From a checkpoint of a small mixture-of-experts model trained on Wikipedia.
Size: 13 layers, width 384, vocabulary 12576, 37.5M parameters.
Experts: 256 GELU neurons an expert, a sigmoid router.
Below are experts of layer 9 (counted from 0) of a mixture-of-experts language model. Rows are named router (the router's row for the expert), up (a neuron's input weights, with its number), down (a neuron's output weights, with its number) and show model dimensions 192-383. Each number is 128 + 24 x the weight over its row's rms, rounded and kept within 0 to 255. Numbers have three digits each.
Before each expert's rows: "gets" lists some tokens that make up at least twice as much of what it gets as of all text. This comes from a sample of Wikipedia text that the model never trained on. Tokens count by the router's weight.

# expert 3
gets: "| ", "of ", "in ", "- ", "(", "to "
router:136135123159144152132149118152090110083129087116144129105143061140104104129158128108127100137145126157126127158128092129092110142138149110148098169141141146103118131137168119130151168109153137102093095184148183105131157122151175159166131129111132100111158183118104084077112170129125118121099136112122087101119144140124137104108137148147190172151116105114112128119119138113136110124132130136102157125094136132125150110131118084157147136142136129137155127090133129120170106148154135096118123102122140141164122119091145138090110155130130134140132101142140146117107190144134127126
up8:135163104094109144132128156135156142111176147159132151132107137148146178142132123124112070127106150114151101121093132116134099101154107142145120125131168135130138094138110132116160149178151119117160103128166154096114135145083121111120173131128156080107133141133154122103083148167144101164086147145139133093155123088129104171124137159062125138105126156144129090162149126136172131111103159117135162118170118104137095119124102127141119093114124144143112115087087118135177093189117123116120117159106190154116109123120115098137113129121092154145136122156137122109117131088148133123
down8:126141124079136152119145149111109126094101129115092141147105114128086121109132097070167129119145143117119127116104129109141095118071158113158139091133156109135121124118114105133109138138120123158144110109184139105139117121101112114120133130112117095122146095127169129131123121170140116122145150138160129133156123098112098120142156098157123152142186079118138061110155157146124145140135159104153145108135125129127155090140147171088143140134143145121093158133082158157125170101114136149147171133084090142090176149169141121137132143148139127128133108137105094149111097146130082100
up9:153117159093116085148114130126114109134076123125157116134102094101110106132149144170140116126141143132120153086135099128132137099108145148174079127135124103112132121157113133137139125149113133110147105153138176154108174135161094135167089119099130156102124150115091046106165130115096110143136125100112087150168110151141157087148126143151139167133113121129141100138090101158104114121100139125102119104114172158148151115162132107119128135126150133170138115140143114121119117186099097107148122128137102165138161158112167141091126069160115162132118132134128110145089157157106165126
down9:134107113123099151147156089149144120133121163148140135120148121137115128115133098096101127129120164130137101107143124107200149137142137123130156101125122142140104139124123165094132151119181164136120122112154115110152147080127080098133094081144156150140097095157108139145099116132100127125141130123141123111154113154125136144140156123112128060124125109144160042133137142129171117145151115110166123173107132119091155133117096159115128121115126077117082152109167152113115083110180133164116122133131118124131100121131123100170100102117129136113149142136162168093143108085144146120
up10:126122156132136124112148113106131132149116113134135163135102142114142170158091123104114141138147124143118104155109157150119132087121101122146131110109102079098115106133146092124131126138135115134153108107106128155123161175180117166123113115121074152126128170112098088139121126117136089159130165125171136112125116154100121123125138146168127111091103107119168095155124173120100125152137126149126067116137115150132085147176120147143059134121093126133146146106110132155160149144102127151148139103160121138160154203187124098140141108135088125153138103110104123156149141127077143095
down10:162119119108114108119150158123123101152124155106107113097138075125126154112143067126131097130140091165127160113119100156085114167126143097093124135117107102168135154128110081105092143107075174148154106103126138144153160139140120115135098112191139144107152132131155119114175115143145120162170148118145126128192154111167136121141120105137107095122136074136122125133089167114103148122116145110145114126108121129111160103134158164139128137096127095136102151119115138111081100106116104094113110102119142147092134106143117109103122170158068127167147118130127118112151069127166127112
up11:135118105151161117126111081141079128119086145114120148176161145096093133121144113144133064121107140146130167108138105148122121104102153102135071115105183123148093161130157127121131155169137146154173107145143136124177137086108164056160106134147123149142110136111102095118121094139128144152098174138123128120172109152134158111120111143141137098145124148139131180156112154152062087118097119119132117158127097100109145133110106139148115114130144146110089113161145134113138159133123131123143117134101134085152086128174096136119144110166122147126130153122131137145054157136126131170
down11:113119103101121176100141156143119088146150174114128122097082116161096121148131165154125130103179086092119108135132145102077141119154170111103140139109085110145107115123134138137081090095119143154108089122160141127147097145141123191163140098154198157098146112140141142111096166154100113155134155113108134107119157101136173093143120158133137118148126128131128145105114133130169146126151151143116085113153153124132076115136129112125114136063103136109135120128062153160110100113117129111135115144094096168122134141093133164123122165135150145125167072162116076092157117150104122121
up12:113117129099132156130104097127151186118166134124100128102150140132139092111107152133135119144161144086100126107122126137123158112077086120125096121138121146109117110113118097107129141128150141124140157137132107134146121133133117143200102161140120153071096167152094181104127148152144140151139103111125078112113157105115124148077089106124112110132115129173112085091123172148149158144106152121126117140116145158136100140127174118122142175100134131124066143118141112138139108159103110094125106142193077150138159085124093126160101119165140118119147115172084129120127107128158111127
down12:130133153117097111185137140120100177150086117113128143145131155167186103102138120175130089166169147138152178117066130147125124080160137115119117113101129108127095122123098122141145134135102134108154136126160130123100114154166125118083085129105104136110145094120141129160108125141120137142124160130100162147128137156192128180129147104123096164125138134103133038117103089118101154106127130133155128145120165119146115081176133167112084141109139138130081130115097129103149096145133109138136102121143155125131154091118129103119092105108126089159133136123090147119096125118107158141

# expert 7
gets: ", ", "and ", "was ", "is ", "as ", "to "
router:114109121148143121142167141156112149117100123112111135127142192150121129126141110107099141114133133083120143153135115115119141156132168137123162125131134113180105137131155115129107121131151170095155177149113176117135159127140121092176126103104116174151122163146174101135121149120094097144112163116160097074148149153091158164150114137133144137164106102103147112138130140094151133130163128147141115135116125084130122065112120117130109108092149096123143118105130160127148105139129130147116129114180130127157102103136143148092123129093163104111118127150149120115124115142128110094
up8:086126116113082108143113114176138158116146090170137133123091134128122107133186130148099115132123115105115129123105105146141142132120145127125118115132123104159126173155118120159105096208178160160107111109167143108101166100153075147166147142156134116157144151193104145105125149122123111115137077136107146140094156154119119142136099098117156145092160109133131130096154143134143151157116087136111117129114132128140131098129137086159096171131098160115129133153120167137171084093159126143102143112168093121103130138129103134109090163157146107113147135101140155130135125154134126110
down8:150086113164168143114145165082113137133114189121151132164078138126089135139110100065128158143141124117167123133126104080121130122082133186120121140121078139116132132152177168161148137109126108138123149149119135126157150105161139147095166137119147110137164117128146103113135113092152127118117114128112139104105116152134126068089171094141125151112125117135155157152151136133096135144106131169130100120109077062132108128162139117130093116126127115138120092138139122173129163112121151161110154107183151129125127138123151104153139141114125147115070131160144168160161136139115112114
up9:095120180130159151136098151114100129131102112119154103155126112083139124155153119160156114112098129154109129130129109132141148106106116121106092140174155109128136143086141181101126108094109178110100112140135124107137163123115146097145125122127126125171200130113123110123113123109150119121110121124124098130125122119116173137153137094132145082154107095141137109113153124104153108123115132109109159157132140144119140156114177133073119167079139156124126131133105190111117113148114144119115151141112136135096130128105132128111164172121117122136114141113143125126133116128151137159
down9:145148079140128149166097140107133133100125147146125089145164146123185104135125113085109099170129135140129125128139137111125072180144109126113114108147129094150095097128145104144072123171127119114173092109153172131120137124125123161124104114112110129087094140121113131125113152089129100161155129152150118123151183157148164118136130116118116109159084091071135129064123148119127134132109149127151109122141149132133125133126120151107176144127141144161108111102151102124128074130147116141100092155148111116126181152119104106154127119139099150128103137140119098142108121154113114176
up10:117147140117098145148139122216143104133151116116158136087121126122119128116162126086099133148130151115089123120113088135104166109140125096085130159130133101119148125134104144084116115120068122147137110140067114125118127156129184113116137121122157132114148118095134143106119129115100122130158124145130089100140157123107143151133101187123084121124151098149187149110150146125127090091107134140094094114153171078129113126131118084160141141108148149132152166113158127135138146135116152136115141095123141135146141151147114131113166148114149089102174090147102106107103107126113158109
down10:134122111118143113113114172128108114140139109128096174092072137153154103160095149193172110091098118122127117143126137126131118120143106146147120118112139135110127109105106113105100105138109118130120109097102140158155127129128114168163135150163099143157119124155115089144104143161113117151146145133158105132093131122124096119140136101099151113155140186097117120172067173079124122121137087139150153112111124188093158145118094159078192107136179129124133138105104091149136092155118137164157078097112136113135142118123137164137117148118103136145132117116090131195127133113123152112
up11:118143156157111125153138107119136124151109102125119105116120133105126147176108101100115112133143202144097142102096137130139117066103136146158147144114105216131099104156145156140151158138123138126145108129152146085130102126131102113092137074092133149135120157136122104104125127118125115201155128173124133080118108153135132136125151104137119124100151133113116109146129132101162134081084116148137131137096086102120098183160125117123094173121127113095122120066106125148098109139118131116142105071148096143086093145177161124108139118157093154151127118103171181127166129108132143133
down11:133163143102113120178139101071114120125167123156098117153098166075168104128090082128155105182095137131120095118128128148094134130143102141081162127097117129121126115082102105108145125147113154152169167176144158110154148110155130133093113167095114161154150117141119107105134160114141130125132165177132122132165120103124127099154117130144107117091134126143093094154132124118087146132150086125103175097089114103080085122150155112172135157108165170139115129089100164148120122098146177122102160134152130163133144114088150130151161115114112170126142140135174116132166113153143175153
up12:147142095172134121135118114131095143136087144158123131133110119139133086131155176113118122109155106131146138110133056140133120106125170133149096146112132108130119138140141119136151108129112123135104183135116178114083067099082117125156158129133154111125116104096113159121117105137102163122132110086100114094111105118105124093118131140110108124113126133115111112135154153138184122156158114082181160127135155114133087139174127104070095181121138110101124125078128138109151123149095116121114123119158136140188126133161099121090055116176125127120154151118161124096143105144134118129
down12:155139139130129148137135114124099108090123158146138096129096099086141134133160122139126141114138097080107114097159133118169138128145144124140113163125128173174115098115108129140144153128101118112133178133121172087130127128111160105110179158144125138157181108132140150124104124130112106110139121126108109107144088108109105126117158139126101131103174106132142079096144159153135144125112096095118133089135122097116123120160124131073141152130074141159103149154134157161113127149146122110117136064111162104118144119141142159108178159110120114128110126111110128134127214131148152119

# expert 4
gets: "the ", "|", "a ", ".", "The ", ")"
router:159101148165149156165143134146113115127115155150097128114141141091107144097134117139123158150140136077130117117110127086159126145088141146057139156134129152107115180177169111118132104161146130103111117140124118047114160096197081105175144111148111122134177146094111100109119095160159155117121121124113133159098139126159145191106078139098136117128082146170151099093098124128126163147151180115123142118130114100098129151138150107135126112135133129171114100161135113097142141157132133117095129113132144106143155086132098147116142120138125130107136089173133134096085124154120107088
up8:125104113168134134146146139126118135117176146129129119097114137120116138131142127107115150096122138131094131108136151098105128109099130168146094103163124141095108139117075145112125143119111127170142147147122130132150176118160137107101174167134106144110140115130171087139141131096121124148146126081101084113141154118201139162063099132121158144138114119139105121164127103123109145163102087113105080143089079124148162136107150113151118167119126092137131140181112122144166144152131159126124110162164140057112097159122118121107188137133114112157150066136113122142130102131185133112
down8:121167149151106141131105089152139123119142131149127166162124140149103104139155157152133078106104145114175153118138119114161119145140084126098126113129146095165134159111139160051154097098108148150155142148141110168123101130119084113148149149162126165162116081132122081150116112147105107110107145141113137126126156091119133121108140133126108125164104109125105081162127123136131098133166138130138111108168124101127135117160106108108142129131173138114110156099142178136116145146119139119143099098165156115110139134147119154126156160111148164110115154172090129163138134078132143121
up9:141176168135128092122114110122132134100138138107108093162103122149140104137123129130120121123093165100179112107104137079131125120105102153126143113143079188143135107141140082103074150137118120119118104084155095126124142120112115112073146099149147125149137180120132161107104109119092120149132133166140105144128132144152152170149103175132110094164127126161134093150083101160115126124124171151107134104103110111095118114116150140153105121126133109140125141117147166125114130134120113154115121123112152157152127100120172134114104115115157151119123088081124132078127175113154137102
down9:116108132143094152132145122144121140130069132143116139139113131144099104109110124120117111136146105114169101184147094116151141178160109150115109109172160103133138119130093128105179152100098123134132083112139108144080129113132105114124159118136150121119098131144102103115125125130144152122097179112136085147187133111152104124112146178124188154125159122144132186153153140151142101167117091107113126141148146099139165148150104147143164108187141139110162101164084104123075089085150152155145122116118123116141116130103154115123140139160095138132127150111143118102142077102129116123
up10:119130118195085129162103147156157145131142085149122080101136107104151120192091101140138135135095165142157139101140126119148131104093144105155173171126131106130120134143133150093138125112092181092097156170167135135135115135187112093136195115129149090104133141112101117128101127137141110155127092109108129125091147095149135099116103140113143097117108155170148147110107163096156118149114106134108100097118185091140122142148125119082128128160131129135135161105191133102129120123134124145115083117167164157094087121121115158156118139133162134158130174129153102100140098130113142149
down10:105122163101179121118152107134132092097160124151138156151154094120128087138095120160168115095127132116131113137114148161106065162099130158149164116103093198134140146118113168113147083091125120124090146127125132092159135117145161090130144125159094126141177091116129107142166106097138167136092134156116119167119101110132128114095144076169133133151114119131157114111193110130158134162155141104082107108171164138144129089129108134097150118141129123146106108129120125078145107136160094105170143142136086115166118103127144085152146143111118121113116127145148145145139142120095122104
up11:129125116155113109142157182161155190136092105135122105083179162081153174091140119088137106181154102118096142143131121088115095141174166132162157090157119125132152096141128099113143145086130101096075137127059148135121135151145146118151147124119098102123098125135110124117146135144121125189126145145145139091081122131096134114073101122189107087148124116127116166123110145090124105084095121120146173139127135121086116134134106117089126137147105097137158148095146122136109146140143119104124144134148148127139128095165139169113144137086094113106077098134166093134103146143110134148
down11:187164155172134125087091128150123069131173117118152125153136126145136113127124165109149147096123108151121129126112162122128125121108096093116102118157133113158159119106141108135099136083156125191160114161156111121106123140144099096110159120152122122171113126114128149126145140090121099127173118150170114130150132105172146117088129143106147152127161110149146126096108114127115098121149164110107136122160154127129138110141159164139145148138148136124109116095153125158135103176085149129132126121144118103141167128117146160143142151102129167171136107060122178121135141115115169137
up12:100096109139111123110116178130108129104130139126132129101133162102166103108140084132129091134123117108158128109107168118168098175096149119127127136130152138079118099129105123107147151165113118147137118149116190104094116117180116112131083144153103178156129172101112121119098145114123128107108167117144158130134112129144097136136124144127154138149073155106148075159160091083141143128105097077133165097111133164118134084164157116130142118115119151139154146121153141125120169123106084116104139113130134084129158134151137122150133099120126129127149091108132127094137113134165137124
down12:162138124130137117144134147148150143140121123088126111122145138112105116164107142127098138133127121172205106165138097120135173111169130121154098165111097137151076152083118152170119115176103093092160129144062099132107112118176125148139126167142184080127156109108128154087138121139154130150109075119148126126106167125118106082128126134148125141155115100125133149101108123132121128116129169130095166140128136108142126161097143103119095151144099089133137140141108155147134126138120165121133112087155135134125140128106095163156111131131118107106085118148129106099139134136130118120